config.yaml
hidden_size: 192
experts_per_token: 1
d_expert: 192
router_logit_norm: 1.5
init_std_router: 0.00616
norm_eps: 1e-06
beta2: 0.95
max_grad_norm: 0.5
train_tokens: 319100000
max_steps: 4870
Below are experts of layer 10 (counted from 0) of a mixture-of-experts language model. Rows are named router (the router's row for the expert), gate (a neuron's input weights, with its number), up (a neuron's input weights, with its number), down (a neuron's output weights, with its number) and show model dimensions 0-191. Each number is 128 + 24 x the weight over its row's rms, rounded and kept within 0 to 255.
Before each expert's rows: "mostly gets" lists some tokens that are sent to it at least half of the time; "comes before" lists some tokens at least twice as common just after its tokens as in all text. This comes from a sample of Wikipedia text that the model never trained on. Tokens count by the router's weight.

# expert 1
mostly gets: " ==", "[", " (", "–", "_{", "^{"
comes before: "1", "2", "9", "0", "8", "6"
router [ 90 178  70 153 155 113 184 154 132  68 154 124 114 169 144 152 136 134  90 118 141 118 114 156 115  81 105 134 134 136 107 139 163 109 132 151  84 144 157 114  86 129 125 139 111  91 131 151 116 126 115 104 162 120 135 140 126 123 141  85 155 139 155 125 124 168 154 127 121 136 121  91 123 139  85 127 134 139 116 162 119 106 146  95 178 112 130 160 154 165 150 143 103 143 123 133 144 124 120 150 114 117 148 128 156 162 128 130  83 169 140 122 148 146 168  94  98 148 146 124 147 160 147 123 109 138 141 152 137 150 106 152 155 153 157 114 146 153 154 132 143 109 131 106 168 135 165 117 117 134 103 166 102 163 131 141 163 121 152 113 157 128 105 167 128 112 144 121 129 144 118 142 147 120 103 104 129 153 177 179  82 121 115 112 138 103 129 105 150 187 133 168]
gate73 [146  94 102  84 126 139 171 180 118 118 133 134 152 148 123 160 108 132 161 122 137 154 149 124 131 129 165 171 151 126 104 127 104 133 161 159 157 128 139 136 115  96 153 142 164 128 123 111 156 140 182 110  93  84 108 136 147 137 154  84 108 149 131 109 141 129  71  81 124 118 104 128 116 119 110 122 165  95 101 112 123 100 118 127 148 148 108 153 116 137 108  97 144 114  81 136 148 168 157 154 155  90 167 168  90 140 107 156 113 135 150 124 136 110 115 133 117 112 126 145 124 143 143 170 112  94 171 107 133 137 141 125 138 168 134 156 151 151 122 108 120 113 123 160 118 144 155 158 120  92 151 130 119 178 159 126 108 133 130 125 139 110 141 131 143 116  98 172  84 122 104 146 137 140  75  85 165 111 169 125 152 105 145 121 110 105 146  93 111 117  82  93]
up73 [121 120 102 131 158 170 110 103 105 108 104 131 130 138 113 113 116 121 118 132 111 143 120  86 140 138  88  99 111 160 101 136 153 119 123 112 121 128 171 138 138 123 117 112 148  67 107 155 110  96 113 118 131 118 114 111 108 119 103 164 101 155 106 151 138 118 104 152 143 136 151  84 144 105 121 126 162 128  94 111  81 110 139 152 107 157 130 135 155 139 111 126 143 131 121 118 157 151 140 148 106 125 122 158 138 101 110 114 170 122 153 155 153 130 139 116 144 136 108 119 122  95 126 126 129 146 120  92 135 142 179 129 113 106 172 151  89  94 112 147 170  77 130 204  96 192 129  87 119 136 130 164 128 144  98 182 126 148 121 100 152 102 126 138 104  96 157 114 115 107 110 178 103 175 120 124 100 122 116 144 117 119 147 125 131 142 120 176  84  59 137 114]
down73 [110 140  95 147 141 155 136 106  99 152 147 118 114 136 149 128  97  98 103 152  97 152 117 110 155 140  87 130 107 137 126 110 118 175 104 170 142 129  92 125 118 149 138 129 101 137  95 119 112 158 130 152 135 151 138 156 130  73 118 108 106 101 153 117  72 104 109 109 137 110 113 102 172 121 107 119 133 158 112 106 118 118 102 165 102 150 131 103 150 127 145 155  87 158 111 117 108 163 147 132 120 105 144 127 101 116 139 164 114 113 117 150 147 129 120 135 147  84 134 140 122 165 113 153 112 140 119 124 170  95 180 151 133 104 114 127 141  91 111 140 177 175  99 130 102  77 121 134 131 141 137 142 101 115 125 108  72 109 153  56 162 145 177 115 140 112 148 140 112 136 132 158 147 126 136 131 115 182  85 161 141 130  85 111 171 123 160 145 117 120  96 110]
gate74 [ 99 105 133  96 108 156 130 117 132 161 132 125 140 124  80 137 103 146 154 116 125 144 103  98 100 161  79 149 141  83 126 129 124 131 165 117 114 160 162 135 126 116 109 118 135 110 129  85 142 162 121 105 140 121  70 123 127 156  98 154 114  98 144  98 115 102 143 100 110 121 157 115  96 131 109 144 116 173  83 117 101 101 123 172  96 132  92 143 126 140 124 154 124 130 113 105 103 139 129  94 107 128 144 161 138  97 138 117 103  87 140 129 101 119 172 123 104 128 147 109 109 163 153 117 148 107 142  84 161 121  81 100 155 200 171  94 125  70 135 126 156 126 141 112 153 118 124  51  93 123 124 136  97 143 161 137 120 130 123 115 116 128 142 142 109 186 121 111 115 114 144 135 135 114 123 138 143 147 136 124  92 135 152 125 135 170 114 105 104  92 161 139]
up74 [128 155 102  97 124 124 104 122 119 158 158 169 124 133 103 120 106 165 131 156 169 123 131  90 142  95 172 127 106 102 120 135 127 131 109 129  94 101 126  78 103 118 143 124 115 162 143 162 155  89 135 145 104 131 122 144 111 147 100  66 137 125 127 119 159 161 116 143 145 118  91 126 100 138 149  86 140 115 108 124 134 135 110 168 162 143 126 129 108 167 120 111 140 162 118  91 150 133 110 131 176 124 172 145 123 143 140 123 201 137 113 136 128  96 162 126 113 145 164 129 128 153 152  92  81 117 143 186 122 136 149 110 115 144 139 165 169 138 109 129  93 148 108 131  98 147 139 110 128 120 138 129 159 133 112 119 120 130 106  83 106 101 104 188  84 118 157 101 104 136 125 108 111 110 146 131 154 100 101  93 142 110 143 113 126 114 116 149 110 137  57 157]
down74 [145 119 123 122 152 140 123 129 174 106  94  94 141 141 102 125 106 170 155 138 113 140 138 140 105 118 114 148  80  90 125 138 103 162 133 120 117 138 145 158 138 124 145 117 149 128  98 118 126 157 110  98 170 173 152 125 106 134  98 124 134 140  80 127 132 134 130 140 111  93  74 131  97 123 155 118  89 117 108 127 107  99  92 123  55 152 128 116  88  97 134 119 131 164  96 121 148 148 113 122 142 105 127  68 107 120 118 132 121 113 144 122 132 113 145 137 161 128 159 114  99 177 109 131 112 112 152 124 151 118  87 109 108 105 119 107 159 117 105 187 138 100 135 125 112 125 113 150 169 159 114 114 128 141 141 102 160 114 116 135  95 132 149 134 128 101  89 104 102  99 137 147  91 144 110 137 113  97 148 142  79 110 183 136 130 127  65  64 110  95 135 100]
gate75 [125 150 113 150 119 119 126 112 112 120 116 114  96 108 146 138 112  99 109  95 161 137  84 102 100  71 132 120 118 136 170 145 109 171 146 123 111  84 129 122 163 124 129 119 114 164  88  80 110 122 156 150 149 102 105 120  98 129 102 139 151 156 159 126 138 138 127 177 136 115 187 144 152 169 121 140 126 151 121 133 103 119 162 140 128 101 145  96 154  88 135  89  96 146 159 141 125 150 124  64  99 152 136 132 101 103 145 111  96 130  87 120 140 130 142 156 149 167 133 120 109 123 176  96 118 127 122 117 124 120 121 131 114 101 182 161 138 122 132 111  86 139 128 127 124 140  78 115 128 127 133 100 111  82 141 133 135 193 125 146 112 182 122 124 115 122 125 127  96 111 133 182 140 106 157 182 115 110  99 138 115 155 121 134 132 130 129 137  71 146 111 125]
up75 [137 158 157 178 134 167 145 123 156 109 136 151 133 138  80  94 105  91 175 134 155  79 135 122 186 120 149 100 121 127 106 109 115  93 105 138 115 120  84  91 113 131 162 137  78 149 103 153 136 126 139 116 188 142 105  89 142 130 106 146 135 137 106 133 124 112 108 140 148  93 130 132 124 129 155 102 147  99 122 179 138 141  96 106 128 147 107 142  90 125 120 103 164 130  87 130 163 112 138 153 125 112 118 135  96 112 139 133 159 143 150 145 121 120 141 147 160 172 127 151 154 132 118 108 102 124 129 101 118 155 157 120 133 159 100 115 131 142 125 124 110 106  98 157 122 130 155  86 134 135  90  93 149 193  85 143 119 110 111  94 149  69 139 143 100 138 131 136 109 122 143 123 141 138 133 129 115 160 143 127 100  71 118 147 155 128  97  89 139 117 183 109]
down75 [118 100 127 154 160 131 129 149 120 165  99  94 120 163 143  95 136 136 133 101 149 146 134 140 196 154  98 134 137 127 110 137 116 170 128 140 123 153 144 105 118 109 109 145 118 112 133 129 167 165 125 125 188 138 107 136 123 121 110 135 105 103 117  78 106 104 144  94 132 157 130 187 147 122 102 100 178  96 124 108 148 105  82 139 107 135 151 122 102 135 137 148 164 183 152 111  90 148 141 142 126 104 148 153 131 153 147 119 151 161 109 165  88 130 119 114 132 129 138 158 145  87 123 122 142  87 119 153 164 131 117 148 103 174 107 126 161 143 115 139  92 135 118 152 109  77 124 157 127 136  86 128 149 152 114 164 121  86  95 114 140 122 129 115 128 145 119 104 100 157 100 132 146 162  87 175 104 159 136 108 138 122 121 127 132 136 127 140 132 126 170  62]
gate76 [152 101 152 182 162 167 122 132 116 125 130 103 101 141 104 129 126 136 156 114 130 130 126 142 153 115 172 178 122 151 114  92  99 128 134 108  99 127  98 128 164  79 112 115 122 135 150 145 147 143 138 115 101 104 113 118 161 132 114 162 108 177 172 116 148 122 121 142 140 112 110 148 118 171 136 128 111 156 130 120 154 123 155 179  87 110 113 161 131 164 162 124  90 110 153 124 117 129 148 120 128 137 166 147 153 104 114 129 156 145 141  83 126 131 119 143 139 148 126 139 115 122 175 107 163 184 114 134 161 111 174 141 157 131 131 140  93 188 111 119  94  66 128 133 126 126 112 100  85 149 153 142  97 147 126 139 123 121 167 179 105 105  88 123 125 133 105  94 100 128 119 158 119  92  94 113 130 141 128 107 137 150  98 179 166 119 121 130  96 128 150 108]
up76 [152  96  88 133 142 146 141 128 125 129 138  89 175  81 126 131 123 116 132  77  93 167 147 111 130 136 159 151 190 135 137  99 115 146 160 127 104 139 143 139 138 140 143 131 184  92 111 126 105 119 145 114 123 140 116 147 128 115 125 190 121 125 100 135 136 134 142  95  88 110  95  98 117 105 131 125 140 105 111 140 116 127 126 175  78 111 119 133  76 109 105 130 148 128 133 162 129 136  86 146  84 147 175 141 152 104 119 148 139 158 109 123 180 144 137 122 137 116 130 122 154 161 139 131  79 137 121  90 149 123 139 148 128 134 150 182 158 137 134 128  91 123 141 115 170 140 144 116  95 138 121 127  91 160 157 132 167 153 140 191 121 134 135  85 123 118  93 110 131 110  91  89 108 160  98 123 140 122 106  98 101 113 125 136 126 103  96 113 119 126 177 102]
down76 [113 129 122  93 117 148 117 123 119  96 152 147 164 126  88 137 126 137 144 121 141 128 102 130  82 137 108 159 135 134 166  86 150 166 147  90 133 110 139 169 138 128 129 154 176 129 161 120 141  82 122 102  81  90  95 165 100 134 134 159 151  97 148 182 101 100 159 145 108 111 167  97 162  78 140 155 109 164 130 154 119 113 178 195 120 127 121 122 153 120 140 120  93 114 109 119 154  94  87 122 169 121 139 115  93 112  87 129 138  87 101 118 122 142 141 124 118 108 128 137 122 128 136 138  97 138 169 158 142 114 129 131 131 136 126 149 106 126 154 166 144 114 168 121  68 145 126 107 113 132 136 110 133 130 142 122 141 143 156 152 150 112 144 102 130 100 119 130 127 167 124 118 120 151 169 103 140 124 114 104 167 119 140 148 132 101 165 109 123  95  66 125]
gate77 [155  89 103 147 160 132 132 108 106 165 112 104 127 126 129 150 142 154 136 119 152  92 116 123 115  76 129 150 125  99 132 132 129 136 120 149 161 154 102 136 158 112 138 127  93 115 121 144 114 170 130 136  95 122 122 129 152 106 152 159  94 130 118 169 121 163 215 148 113 137  97 113 101 134 146 125 130 104 152 153 163 119 137 135 133 166 113 124 124 117 115  93 107 126 177 158 109  93 150 117 105 146 149 108 121 112 113  74 152 109 144 133 139  91 131 153 138 133 130 106 102 152 140 136 187 150 138 116 126 155 129  93 203 139 106 147 114 129 158 146 148 140 146 147 138 129 105 124 129 147 183 160 161 141 103  97 102  51 124 132 135 151 102  85  87 128 130 126 124 144 131 166 109 155 104 153 132 112 118 146 147 159 122 147 129 119 125 138 163 162  95  95]
up77 [114 117  94 156 176 131 140 190 157 120  94 111 121 115  89 100 124 170 114 128 113 109 138 147 106 130 161  92 157  99 129 153 104 107 130 129 116 101 125 137 161 157 129 141 141  99 129 159 100 143 127 173 109 109 130 105 166 149 152 124 121 191 155 135 112 143 144 108  93 149 132 117 129 141 100 141 115 140 155  84 144 154 163  87 159 147 112 162 137 142 125 142 127 131 138 157 117 119 133 137  90 118 136  88 139 109 100  89 109 135 140 195 104 178 116 135 168 157 100 147  87 110 116 168 146 167 134  99 136  75 125 109 132 112 129 118 136 129 147 107 115 113 117 120 142 121 159 157 125 179 177 139 187 107 120 158 155 151 152 173 113 105 117 138 143 105 120 153  82 154 135 139 142 128 136 107 121 107 100 163 129 125 130 111 121 154  99 123 140 127 124 123]
down77 [137 104 154 103 128 151 135 112 120 129  98 110 153 105 146 149  99 146 144 114  85 156  98 160 111 135 130 127 153 118 137 114 128 131 131  93 183 155 135 168 110 129 117 147  97 111 149 119 168  94 134 146 149 127  84  95 170 185 158 124 147 168 137 124 116  80 132 130 151  86  80  94 110 128 137 140 128 111 141 188 130  99 137 125 109 104  66  82 122  97 127 161  82  92 128 132 120 113 141  85 160 126 122 117 161 122 145 126 136 142 138 117 151 144 122 168  90 144 137 113 116 161 151 111 135 112  92 132 131 124 161 121 102 129 115 142 121  93 143 159 143 129 154 108 140 102 180 152 153 134 150 123 142 121 168  95 141 155 121 118  87 111 105 149 149 124 116 114 100 129 150 119 168  96 107 102 153 120 118 169 103 161 135 109 108 125 145 173 166 104 126 140]
gate78 [128  84 134 141 111 137 162 112 103 121 137  91 144 145 115 148 153 110 186 161 144 131 103 135  83 141 148 173 127  98 135  77 110 130 132 159 171 133 135 148 128 120  69 164  95  92 137 107 144 128 147 159 145 118 114  99 163  92 124 177  93 170  94 112 104 121 155  96 144 153 145 108 146 157 117  86 145 146  92 135 104  94 133 157  81 121 119  91  92  74 133 150  96 114 129 123 101 145 106 139 122 108 104 115 114  88 128 144 118  95 121 131 138 157 160  92 108 128 152 107 113 102 117 145 119 153 168 145 148  99 149 139 137 105 106 155  81 138  75 149 136 152 134 101 138  91 127 128 107  87  87 117 144 117 129 128 113 148 125 131 126 120 130 100 158 143 154 142 113 136 131 169  99 105 150 141 115 154 167 112 131 135 122 103 137 105 140 122 130 130 136  96]
up78 [156 127  90  97 150  86 141 137 168 120 122 135 139 158 114 150 120 178 122 117 115 132 151 142 111 130 162 109  88 150 135 133 127 149 137 133 121 109  96  99 137  87 156 130  96 156 109 116 133 118 170 119  89  94 105 156 141 147 128 105 149 130 134 174 126  73 131 156 132 127 115 117 110 122 116 121 160 162 130 113 136 207 102 116 184 134  94 148 162 159 129 111 124 125 131 145 144 148 117 145 116 141 139 146 102 158 127 142 117 136 110 135 183  47 137 169 133 140 114 169 124 153  93 108 152 117 103 120 141 141 135 135 111 138 153 114 139 139 156 138 103 132 120 134 144 146 137 118 122 127 130 150 104 140 127 163 103  90 125  88 106 132 119 153 153 105 117  85 131 137 119 130 149 120 123  83 110  86 131 158  94 145  98 149 102 212 148 116 128 125  82 118]
down78 [215 100 116 127 208 154 116 134 144 167 118  98 138 138 119 137 114 114 140 129 120 129 168 127  96  79 123 137 134 125 160 117 123 115 150 120  81 157 126 149 157  98  76  73 150 131 151 147 140 127 143 145 111 114 125 141 172 169 137 111 129 133  88 114 137 153  93 131 140 102  83 117 149 155 114 132 102 128 138 102 112 140  90 163 140 147 129 152 106 104 162 139 148 111  98 146 169 116 156 141 144 105 163 130 132 138 151 127 126 161 114 122 157 137 126 118 144 114 149 107 153  98 117 129 149 121  95 130 136 113  26 139 133 118 163 125 140 172 124 153 127 141 132 171  95 125 117  99 143 128 133 118 105 120 102 143 124 111  95 129 158 178 166 117 144 147 145 126 116 126 149 114  91  86 110 111 128 117 134 140 144 108 141 145 109 112 119 122 122 109 146 150]
gate79 [144  91 103 126 129 133 124  82 103 127 152 134 147  96 149 148 149 152 155 131 141 108  97 157  85  93 158 165 133 121 169  72 142 158 142 138 135 136 125 103 130 141 173 126 147 100 125  83 130 136 129 147 121 167 112 126 170 117 125 133 146  77 134 117 132 117  98 105 143 100  98 161 118 161 134 102  84 132 115 116 102 141 137 140 108 125 173 143 127 136 130 179 118  96 124  98 117 132 158 166 134 144 134 118 123 159 146  80 116 107 110 118 149 127 124 145  99 179 157 109 135 133 118 126 148 151 158 124 174 128 132  90 120 131 106 114 133 129 132 164 115 160 125 126 111 108 157 144  98 165 111 142 141 133 174 192 113 120 133 125 112 108 120 107 119 120 187 136 174  95 108 113 144 148  85 149 113 154  76 107 122 135 131 160 116 136 125 131 138 111 203 141]
up79 [136 153 132 138 132 124 125 125 123 115 169 126 133 110  99 139 109 102  91 126  89 144 111 132 130 139  75 112 133 125 140 116  94 105 144 143  97 133 125 167 134 135 101 124 113 100 101 129  96 110 166 163 130 151 131 112 114 184 112 120 150 148 134 129 119 137 110 106 142 136  95 118 185 134 138 130 128  84  87 120 176 152 175 112  96  92 120 115 145  78 119  68  80 181 134 148 134  93 108 109 143 125 129 149 123 122 158 155 107  92 133 112 115 158 136 131 146 172  99 115 144  85 115 121 111 123 122  97 111 142 126 131 118 104  75 154 156 163  90 121 149 122 131  57 156 153 113 152 143 154 124 155 125 167 122 149 124 120 137 124 123 107 120 153 193 113 125 139  97  94 129 149 138 136 103 105 126 116 149 149 105 119 148 116 129  86 164 100 118 119  79 132]
down79 [149 134 117 136 154 138 143 111 171  89 165 105 142 131 102 174 174 118 127 124 152 114  92 171 176 104  96 125 116 130 119 125 112 101 163 127 108 146 130 102 125 123 138 130 110  82 128 106 110 115 133 144 106 181 109 132 134 157  87 105 150 166 152 148 143 106  95 110 123 145 134  97 131 124 118 138 125 114 113  93 144 161 196 121 137 102  90 112 107 125 130 128 153 149 140 117 125 136 114 139 139 142 138 151  97 179 142 120 125 110 145  78 152 160 116 135 107 144 161 121 145 104 171 171 144 145 114 123 119 165 108 129 113 150  71 149 107 100 111 165 149 176 111  93 131 136 121 163 140 149  95 164 149 157 125 138 126 133  95 105 100 106  92 121 154 140 157 173 140  84 135 142 154 145 110 133 107 137 117 140 110 144 132 124 149  71 132 160 148 140 160 166]
gate80 [161 134 140 101 148 107 201 105 115  94 112 114 146 141 133 124 134 108  99 115 191 127 147 113 155 145 103 111 125 123 166 113 137 119  76 132 177 137 113 119 164 110 106 151 125 148 123  80 138 165 103 118 156 116 142 110 120 117 131 101  81 133 108  91 126 115 114 143 130 116 153 164 114 140 133 149 141 156 148  99 106 139  91 131 143 117 116 124 119 116  95 107 136 154 144  86  93 126 140 129 121 131 144 115  75  97 168 141 109 140 149 123 122 111 108 116 119 115  95 104 112 150 139 115 112 161 117 136 178 117 182 102  86 118 117 152 179 112 114  94 153 114 122 160 157 142 151 160  51  87 124 138 134 167 144 147  97 143 115 124 136 125 129 144 125 130 106 131 119  89 148 146 118 115 152 128 150 189 123 112  99 144  81 103 112 127 138 154 122 125 157 159]
up80 [145 169 143 138 112 105 152 108 143 122 111 116 137 114 125 149 142 123 112  78 186  96  96 124 153 107  99 154  93 135 142 111  55 117 116 194 120 118 119 137 181 137 117 103 124 157 103 134  98 138 107 154 133 129 124 144  90 161 105 128 119 168 124 120 118 117 157 167 145 136 115 129 113 104 141 172 137 135 133 186 119 137 121  97 125 130  89  85  66 139  96 112 124 153 117 149 164 121 135 116 141 118 101 129 109 131 132 175  86 132 162 125 117 116 118 137 112  55  70 154 143 131 121 115 102 139 123 156 139 130  87 142 120 118 148 144 171 131 143 121 155 123 150 139 136 129 149 149 119 116 118 164 123 110  98 116  94 145 106 120 144 126 130 139 153  95 129 114 114  99 139  80 140 122 155 135 146 139 112 140 129 108  85 144 136 159 130 173 139 107 152 177]
down80 [155 111 147 122 127 118 120 151  93 122 114 126 155 147 113 168 119 106 166 142 149 113 108 170 133 146 138 155 120  98 119 193  75  85  98 127 143 136 157 145 107 106 130 131 166 141 171 149 107 122 103 147 159 147 141 164  92 131 112 119  91 142 121 149  79  89 121 129 138 108  88 114 137 136 141 100 129 107 113 153 119  97 134 133 112 145 135 106 111 108 130 139 120  93 102 138 162 145 111 139 172 127 131  79 161 121 152 193 137 105 149 175 103 110 150 124 118 106 113  88 123 100 107 145 108 100 170 152 131 129 170 125 141 112 146 170 138 118 107 146 115 142 150 129 139 103 142 105 108 130 111 139 178 128 135 110 131 182 122 109 139 118 156 123 141  91 143 109  93  65 109 111 137 140  73 122 129 120 134 166 137 136 130 151 122  75  77 121 116 117 128 134]
gate81 [120 129 131 102 110  80 128 140 126 150 127 141 148 137 184 144 121 108 161 148 129 158 149  95 140 132 130 166 150 123 139 140 115 195 141  95 132 109 140 124 106 111 126 118 134 175 149 101 121 143 139 123 123 135 114 124 143 132 161 131 154  86 141 145 118  92 159 145 156 164 134 125 101 129 133 132 127 123 110 147 142 152 143 132 121 131 152 117 143 140  94 172 128 121 120 137 143  91 141 105 113 114 152 152 115 175 183 153 146 116  94 146 137 117 183 127  70 120 148 101 129  87 142 134 121 114 137 111 122 116 120 156 150 103 145 138 133  96 139  94 110 136 105 133 122 113  52  97  89  97 125 115 135 167 113 130  87 112 179 146 103 159 131  46 168 111 123 149 147 161 101 111 119 109  94 200 122 150 139 112 118 108 124 110 130 145 114 128 100 111 123 104]
up81 [132 130 102 132 135  93 147 130 109 123 138 121 138 129  98 130 132 132 102 154  95 119 136 143 143 119 151 141 142 186 142  96 118 141 157  92 113 125  98 130 157 146 131 131 135 103 125 106 138 131 124 142 171  95 101 135 122  93  97 155  52 125 106 150 123 121 128 127 162  72 134 129 168 135 143 126 168 129 118 112 114 143 123 209 130 151 114 157 129 108 159 107 138 127 132 140 102 138 113 111  91 138 148 122 138 125 120 131  87 136 127 117 131 117 111 135 118 109 143 163 168 130 123 129 122 121  90 119 168  95  97 131 105 108  85 119 132  99  71 135 124 121 174 115 118 184 153 139  93  85 103 106  68 145 100 122 139 120 107 124 137 113  53 142 153 146 108 117 131 153 176 143 117 124 117 131 101 130 149 126 134 129  97 143 181  71 133  91 118 153 151 114]
down81 [150 133  91 127 141  97 119 123 139 179 160 142 125 133 101  90 114 134 116 140 137 132 121 151 148  98 133 134 145 103 109 100 157 143  74 133  67 148 140 115 124 148 130  95 121 136 148  96 110 118 137 116 119 126  75 151 104 127 165 110  82 121 137 102 138 124 161 128  86 143 143 142  92 121 137 145 164 139 139 102 153 100 149 145 151 113 143 136 121  91 130 126 181 148 140  96 116 131 175 121 151 112 171 163 119 161 119 107 141 142 107 108 123 129 143  73  91 165 143 110 107 110 122 121 172 140 140 110 200 123  87 153 154 177 124 113 124 147 163 112 148 147 124 124 132 130  84 120 111  92 124 152 142 140 104 159 119  89  76 101  96 102 126  84 147  83 139 133 144 137 138 156 143 126 144 119 124 162 137 137  88 144 119 110 123 119 162 133 147 146 180 123]
gate82 [146 102 119 152 152 157 160 151 132 143  78 107 135 107 120 131 126 112 113 106 187 118 115 119  83  99 122 161 168 105 110 133 132 107 122 141 130 133 126 150  82 163  86 126 120 153 141  88 110 140 186 109 136 135 154 113 114 152 118 175 131  84 173 138 147 112 179 138 123 167 127 145 139 128 137 102 145 147 135 138 145 104 120  66 129 152 136 140 134 101 107  98 153 153 130 176 114 176 141 138 166 166 119 134  93 143 103  82  86 124  87 166 140 114 132 127 131  98 137 109 152 129 128 124 138  99 130 139  85 154  88 117 124 118 151 162 140 142 100 128 110 136 136 167 148  95 146 116 141 131 138 137 145  68 118 114 127 117 132 127 143 145 125 167 148 131 108 101 118 147 107 149 107 157 153 136 113 105 140 139 122 167  78 135 127 180  99  96 116 146 147 132]
up82 [113 119 108 111 142 118 131 123 112 130 143 118 116  60 111  93 150 107 129  76 101  94 105 147 108 105 185 138 134 124 123  98 104 125 153 125 156 165  88 142 160 118 193 120 153 175 148 177 160 128 113 122 141 115 133 135 124 157  63 129 132 130 166  92 109 161 138 113 118 132 137 117 139 108 123 122 127 112 109 114 121 139 111 166 160 104 120 128 150 153 134 158 137 117  61 134 139  70 154 120 151 131 117 143 138 108 138 137 113  96 141 161 146 105 147 140 119 166  99 165 126 131 125 107 126 116 129  91 108 152 102  64 133 144 155 174 148 107 105 170 100 142 120  96 142 126 110  81 119 147 113  85 152 141 144 124 111 171 122 150 137 109 121 109 114 140 122 153 167 125  93  93 106 162 106 131 133 139 119  96 124 117 123 115 144 122 115 108 129 150 110 169]
down82 [136 124 105 160 127 159 140 104  88 110 165 133 118 137 134 121 147 142 101 155 100 131 112 158  92 123 179 126 118 164 163 141 131  75 122 104 121  98 139 126 122  99 124 112  96 116 129 165 117 116 157 106 167 110 116 119 156 120 133 123  83 126 139 161 167 136 113 105 153 134  95 143  98 143 113 130 139 122 108 104 149 142 134 127 155 137 147 144 112  90 120 101 137 113 130 143 182 136 110 134 120  90  88 139 113 107  44 113 133 115 114 104 122 130 118 107  83 180 104 111 162 134  92  96 149 177 120 112  96 128 119 112 119 129 114 134 151 136 140  92 144  95 128 104  88 190 137 142 147  91 135 142 117 154 146 104 175 184 140 116 146 126 136 126 123  97 102 156  98 158 124 138 165 104 155 147 111 160 108 127 106 167 131 144 152 111 134 136 125 122  75 141]
gate83 [147 155 116 116 156 142 125 110 119 121 125 177 121 141 123  91 134 145 162 158 131 107 150 128 114 138 125 148 126 157 146 113 131 182 128 133 136 117 129 129 118 131 139 109 117 174 125 136  88 144 135 163 133 142 167 123  95 155 157 129 177 140 129 125 135 146 166 149 109 114 156 150 156 177  71 137 133 114 119 124 156 128  83 117 117 143 160 150 163 138  79 168 132 113 106 135 109  76 175  70 140 156 166 154 142 158 146 156 140  79 147 126 144 141 112 126 156 132 156  98  94 128 120 104 116 150 124 160 184 118 128 119 105 120 167 166  93 147 106 163 109 131 120 122 166 168 126 116 146 117 145 107 114 131  86 117 126 120 102 145 117 123 135 120  94 139 185 134 119 157 128 107 124  88 100 120  82 136 135 143  88 153 102 122 141 171 147 143 110 168 127 109]
up83 [137 118 126 142 105 140 165 118 152 116 108 136 134 116 134 148 128 113 131 110 156 143 135 117  88 133 125 162 119 124 118 100 139 126 155 121 141 140 109  70 163 144 112 143 111 142 101  98 140 155 155  95  87 187 157 165 177 126 140 173 155 133 105 163 113 130  79 107 156 117 184 127 147  85 160 127 109 119 150 164 122 124 163 118 109 132 171 103 125 128 160 101 158 125 136 132 107 135 150 105 141 137 105 119 111 117 100 104 138 140 118 107 135 137 170 111  92 131  86 195 144 137 111  94 141 163 135 143  69 127 117 129 147 112 126 108  87 155 147 138 147 134 139 169  90 108 119 139 124 108 121 114  82 106 126 133 112  96  98 159 133 110  94 158 118 140 169 111 121 132 106 138 143 133 104 190 123 126 114 155 119 120  87 160 110 131 165 162 146 114  92 112]
down83 [112 147 132 120 112 123 123 110 111 112  87 127 159 115 142 120 108 165  90  91 119 142 175 117 122  87  96  97 153 141 150 145 118 160 127 102 136 108 135  99 104 164 124  60 104 105  73 144 121 137 101 121  76 144 149 154 111 105 144 128 153  94 158 172 134 131 145 122 156 166 133 123 135 113 106 131 111 116 124 111 113 146 138 129 140 145 163 150 149 131 135  98 142 151 137 139 173 114 128 161 106 151 136 113 164 118 144 149 148 136 138 112 145 123 162 109  81 144 118 166 133 133 106 120  91 146 110 146 143 204 113 132 123  67 167 142  79 136 145 126 102 152 115 125  91 119 101 172 150 125 117 123  63 134 122 110 165 124 120 164 147 160 109 163 112 131  81  78 119 159 109 104 122 131 105 119 106 121 133 145 130 111 152 130 125 133 142 149 144 165 148 118]
gate84 [139 129 134  91 153 123 151 126 123  87  98 104 123 120 142  64 130  97 118 164 142 146 131  98 123 133 148 114 147 103 187 140 107 138 119 179 154 113 158 111 133  67 141 133  64 125 119 120 118 117  92 113 133 149  94 125 158 124 142 184 142 127 138  70 185 149  94 158 112 143 171 141 155 107 139 125 135 172 126 114 145 112 109 129 114 117 115 111 142 117 183 147 118 154 155 109  83 144 136 132 152 135 112 149 147 132 172  64 114 118  91 111 125 143 137 120 149 131 117 131 120 115 148 108 165 144 125 145 160 144 105 116 172 124 105 138 136 135 152 137 109 111 144 138 101 132 118 124 121 129 137 152  99 137 110 104 121 129  93  73 118 140 115 125  99 168 132 110 121 110 102 178  99 115 135 112 139 133  88 126  92 124 137 134 129 113 110 186 163 130  95 143]
up84 [138 175 175 129 152 137 124 117 151 120 153 146 143 118  88  98 140 186 156 107 102 106 113 132  80 118 168 129 131 122 115 134 123 113 152 170 119 146 130  91 188 154 127 140 137 112 121 148 105 118 117 128 149 116 110 113 160 104 137 146 125 121 121 166 126 143 120 182 133 130 135  88 149 118 108 136 127 112  89 159 155 107 149 122 186 167  99 123 115 181 131 127 132 137 107 111 141  97 100  75 152 131 161 116 136 145 144 107 116 158 143 127 102 123 134 111 123 118  72 136 133 128 146 101 130 130 112 130 143 110 194 124 154 175 121 163  79 178 121 151 148  73 146 122 168 116 124 153 125 159 137 136 122 138 133 107 121 114 174 142 176 110 171 124 113 130 128 107 126  85 121 120 123 179 109 116 109 104 120 139 119 100 127 142 118 149 109 122  95 126 138  91]
down84 [124 125  95 127 170 143  96 146 139 154 140  95 147  93 115 121 139 118  91  67 113 161 125 135  93  81 149 159 126 131 156 143 125 155 172 129 117 108 101 122 113 137 134 126 124 161 147 113 125 152 163 164 153 127 110 141 169 116 110 118 182  78 156 117  91 134 164 111 138 119  82 119 133 139 107 107 123 150 141 109 166 124 118 131 118 144 164 129 131 168 127 122 172 110 107 118 123 117 132 131 132  98  83  80 100 147 144 171 135 119 142 102 129 115 114 179  98 120 123 164 165 170 143 156 116 171 143 130 127 136 104 149 123 132 143 172 141 135 110 120 149 131 177 132 170 130 132 160 120 112 134 124 131 122 158 153 168 125 159 134 130  95 166 111 119 126  84 126  86  88  96  84 122 144 125 154 159  93 135 149 186 101 137 131 108 122 117 114 117 124 148 120]